Weights of a small mixture-of-experts language model, trained from scratch on English Wikipedia.
Size: width 160, vocabulary 8192.
Experts: 128 experts in each of 11 layers, a softmax router, a shared expert of 256 neurons.
Training: a variant of SOAP for the experts, 675M tokens, 5149 steps.
Below are experts of layer 5 (counted from 0) of a mixture-of-experts language model. Rows are named router (the router's row for the expert), down (a neuron's output weights, with its number) and show model dimensions 0-159. Each number is 50 + 15 x the weight over its row's rms, rounded and kept within 0 to 99.
Before each expert's rows: a language model's description of what the expert responds to. This comes from a sample of Wikipedia text that the model never trained on.

# expert 37
What it handles: Line breaks
router:56 54 46 51 38 37 13 46 51 55 50 45 58 44 54 56 41 58 40 45 37 67 59 75 38 42 34 44 62 58 20 63 59 43 59 33 56 53 67 69 32 82 42 61 37 54 47 41 57 23 47 68 48 34 15 09 56 23 39 27 60 47 67 39 50 59 59 66 32 73 74 20 48 51 65 30 46 60 51 31 28 31 56 31 46 81 33 60 66 50 61 35 42 32 36 70 72 60 71 47 41 54 75 52 60 64 57 70 65 45 32 39 59 20 60 69 29 39 32 45 39 50 60 34 32 59 59 54 38 65 42 31 68 63 35 55 38 78 50 36 35 51 56 30 68 63 51 45 25 61 60 42 70 79 66 59 64 71 62 56
down0:34 43 57 48 26 49 39 64 45 59 55 34 42 40 38 51 10 42 53 50 49 85 59 61 42 63 40 46 33 66 49 39 55 61 42 68 29 51 29 66 44 53 24 53 33 45 76 58 76 30 33 71 55 53 49 39 49 42 42 39 33 46 54 19 71 62 64 51 62 49 82 57 41 46 31 79 41 49 55 33 52 29 41 37 79 57 39 48 59 63 48 56 21 58 52 70 53 43 47 69 20 26 58 57 51 56 65 59 53 47 47 53 66 42 38 59 30 37 49 50 44 21 55 56 58 39 53 08 29 57 32 70 75 81 59 38 54 39 57 54 32 76 60 55 80 58 60 39 44 50 64 86 36 62 56 07 58 44 65 55
down1:46 47 63 62 33 40 55 47 38 37 51 43 72 59 32 64 38 27 66 07 62 61 70 28 45 15 28 36 70 37 37 53 45 53 53 23 73 42 52 54 37 60 53 29 44 36 63 39 25 23 54 30 37 61 40 64 50 16 63 39 27 30 34 63 44 59 72 60 45 68 55 20 40 35 44 65 54 57 43 47 54 53 76 60 71 60 29 70 40 25 40 52 59 42 73 45 45 53 70 45 64 81 54 53 70 42 49 56 46 73 46 44 48 37 59 66 41 54 60 79 52 81 39 56 45 47 53 46 56 63 42 47 29 59 81 21 50 41 49 57 34 86 77 82 54 52 51 51 55 43 60 56 65 44 59 58 41 63 26 41
down2:50 29 64 38 59 46 43 05 48 32 17 41 62 70 29 69 63 38 55 63 59 56 28 75 41 49 51 79 40 58 43 40 48 63 34 53 36 52 50 38 47 25 49 63 62 48 47 61 47 31 13 49 35 69 70 24 60 57 33 45 44 54 11 48 62 45 49 59 22 67 53 33 59 56 50 66 61 28 37 44 45 33 63 65 58 34 51 25 63 48 35 67 63 60 73 45 35 88 69 73 31 62 56 43 71 60 18 44 86 57 41 40 59 35 55 68 56 58 61 37 66 46 49 44 58 58 58 30 48 65 41 16 46 63 28 65 70 52 50 60 51 21 45 63 47 67 45 55 58 61 61 57 60 38 64 47 37 63 52 39
down3:41 28 48 53 41 70 50 45 38 37 68 44 57 74 70 24 76 77 25 36 39 38 40 30 68 17 57 74 56 57 32 36 45 95 54 28 63 77 54 50 56 45 17 17 59 54 51 48 26 46 51 64 64 40 61 56 12 42 26 53 62 40 54 68 43 44 56 58 46 67 71 46 33 49 60 39 66 53 70 61 59 46 59 69 54 44 41 37 69 52 68 40 44 41 30 65 54 61 31 63 70 49 63 50 22 58 48 61 57 35 50 70 56 19 46 47 46 33 44 60 50 55 60 46 60 51 23 37 57 60 39 62 50 55 68 60 78 55 37 33 57 63 37 53 49 29 33 71 26 49 52 28 21 53 60 77 36 39 39 40
down4:55 37 64 49 38 40 56 41 54 15 70 50 32 38 61 57 63 55 63 55 50 37 33 39 35 51 81 33 25 40 33 69 52 56 51 42 72 61 44 43 62 73 36 45 43 59 37 29 21 47 45 68 54 44 78 64 46 07 61 20 44 42 34 42 75 43 50 61 45 39 66 51 57 34 30 16 57 80 55 49 53 52 52 53 72 57 43 39 30 49 57 46 51 51 68 55 52 63 72 55 08 57 60 50 56 49 72 34 59 57 39 56 34 49 25 71 51 62 43 44 82 44 19 42 69 58 47 85 49 59 40 33 50 58 83 38 32 33 55 56 59 61 79 74 50 64 78 52 41 33 49 59 36 47 41 56 64 33 64 37
down5:51 70 16 70 41 34 55 55 47 54 78 42 35 58 64 37 34 57 40 39 57 32 56 36 78 46 58 59 74 49 50 35 47 58 58 51 56 55 25 40 47 43 50 46 53 45 35 61 63 40 65 65 10 56 29 55 50 09 43 71 62 73 33 57 48 39 59 61 53 41 43 53 41 59 59 26 14 44 71 93 56 78 28 23 37 49 59 45 46 63 53 40 55 77 55 47 59 61 49 15 62 51 55 52 54 54 49 43 32 70 79 36 96 48 36 74 56 46 17 39 27 38 50 52 59 65 52 42 42 58 26 38 61 42 43 33 44 73 61 34 56 36 69 33 30 48 50 49 54 53 56 69 64 46 52 41 74 48 50 51
down6:37 52 56 56 63 67 47 28 44 59 37 72 34 55 45 77 48 39 35 33 66 47 68 62 64 62 41 83 73 38 37 66 38 43 79 39 12 61 55 81 60 54 40 69 46 64 47 56 80 63 58 57 93 60 64 21 66 44 49 54 20 51 37 44 60 62 66 53 35 59 57 23 73 62 40 26 54 73 57 51 53 69 86 46 48 48 56 54 65 40 25 33 40 51 53 48 62 40 29 42 48 38 59 19 71 53 35 59 41 51 41 38 45 34 23 52 61 44 53 60 48 40 70 40 53 69 30 80 33 25 82 54 38 60 60 39 42 36 56 59 48 46 24 54 45 33 42 41 60 47 57 48 29 47 56 52 53 37 23 64
down7:38 56 30 34 55 62 36 54 72 35 17 57 50 57 62 65 39 46 48 57 51 51 51 60 64 45 29 48 32 26 37 31 45 51 30 66 47 76 47 57 47 42 31 33 45 84 38 52 48 71 53 36 82 43 48 49 94 81 64 38 43 63 46 48 42 51 46 57 57 33 78 50 41 59 44 63 39 50 41 47 71 53 59 58 81 54 51 68 57 68 35 75 47 43 58 40 50 40 34 39 58 45 27 61 32 66 62 76 39 30 12 56 40 60 51 30 45 62 22 25 32 58 52 68 39 82 63 20 59 46 59 54 64 58 48 59 64 59 46 35 38 60 14 52 54 30 46 60 14 51 66 34 47 30 78 52 59 60 38 61
down8:62 30 63 27 46 87 63 58 45 46 29 68 54 53 52 52 38 47 43 21 57 64 26 52 48 54 33 40 44 57 39 43 56 42 56 56 36 37 41 22 51 74 46 72 38 44 30 37 43 63 54 41 29 42 27 55 42 72 48 44 43 49 40 39 56 41 57 44 42 74 85 64 39 45 55 76 66 53 43 35 21 52 47 69 18 53 62 85 68 57 38 70 57 53 70 61 64 24 49 58 43 35 31 52 70 66 30 55 35 28 62 38 57 81 54 53 59 67 16 34 57 34 36 69 57 49 67 94 37 43 17 40 62 55 53 40 59 64 56 39 45 56 36 71 72 52 75 44 53 57 52 56 56 50 49 16 41 56 44 72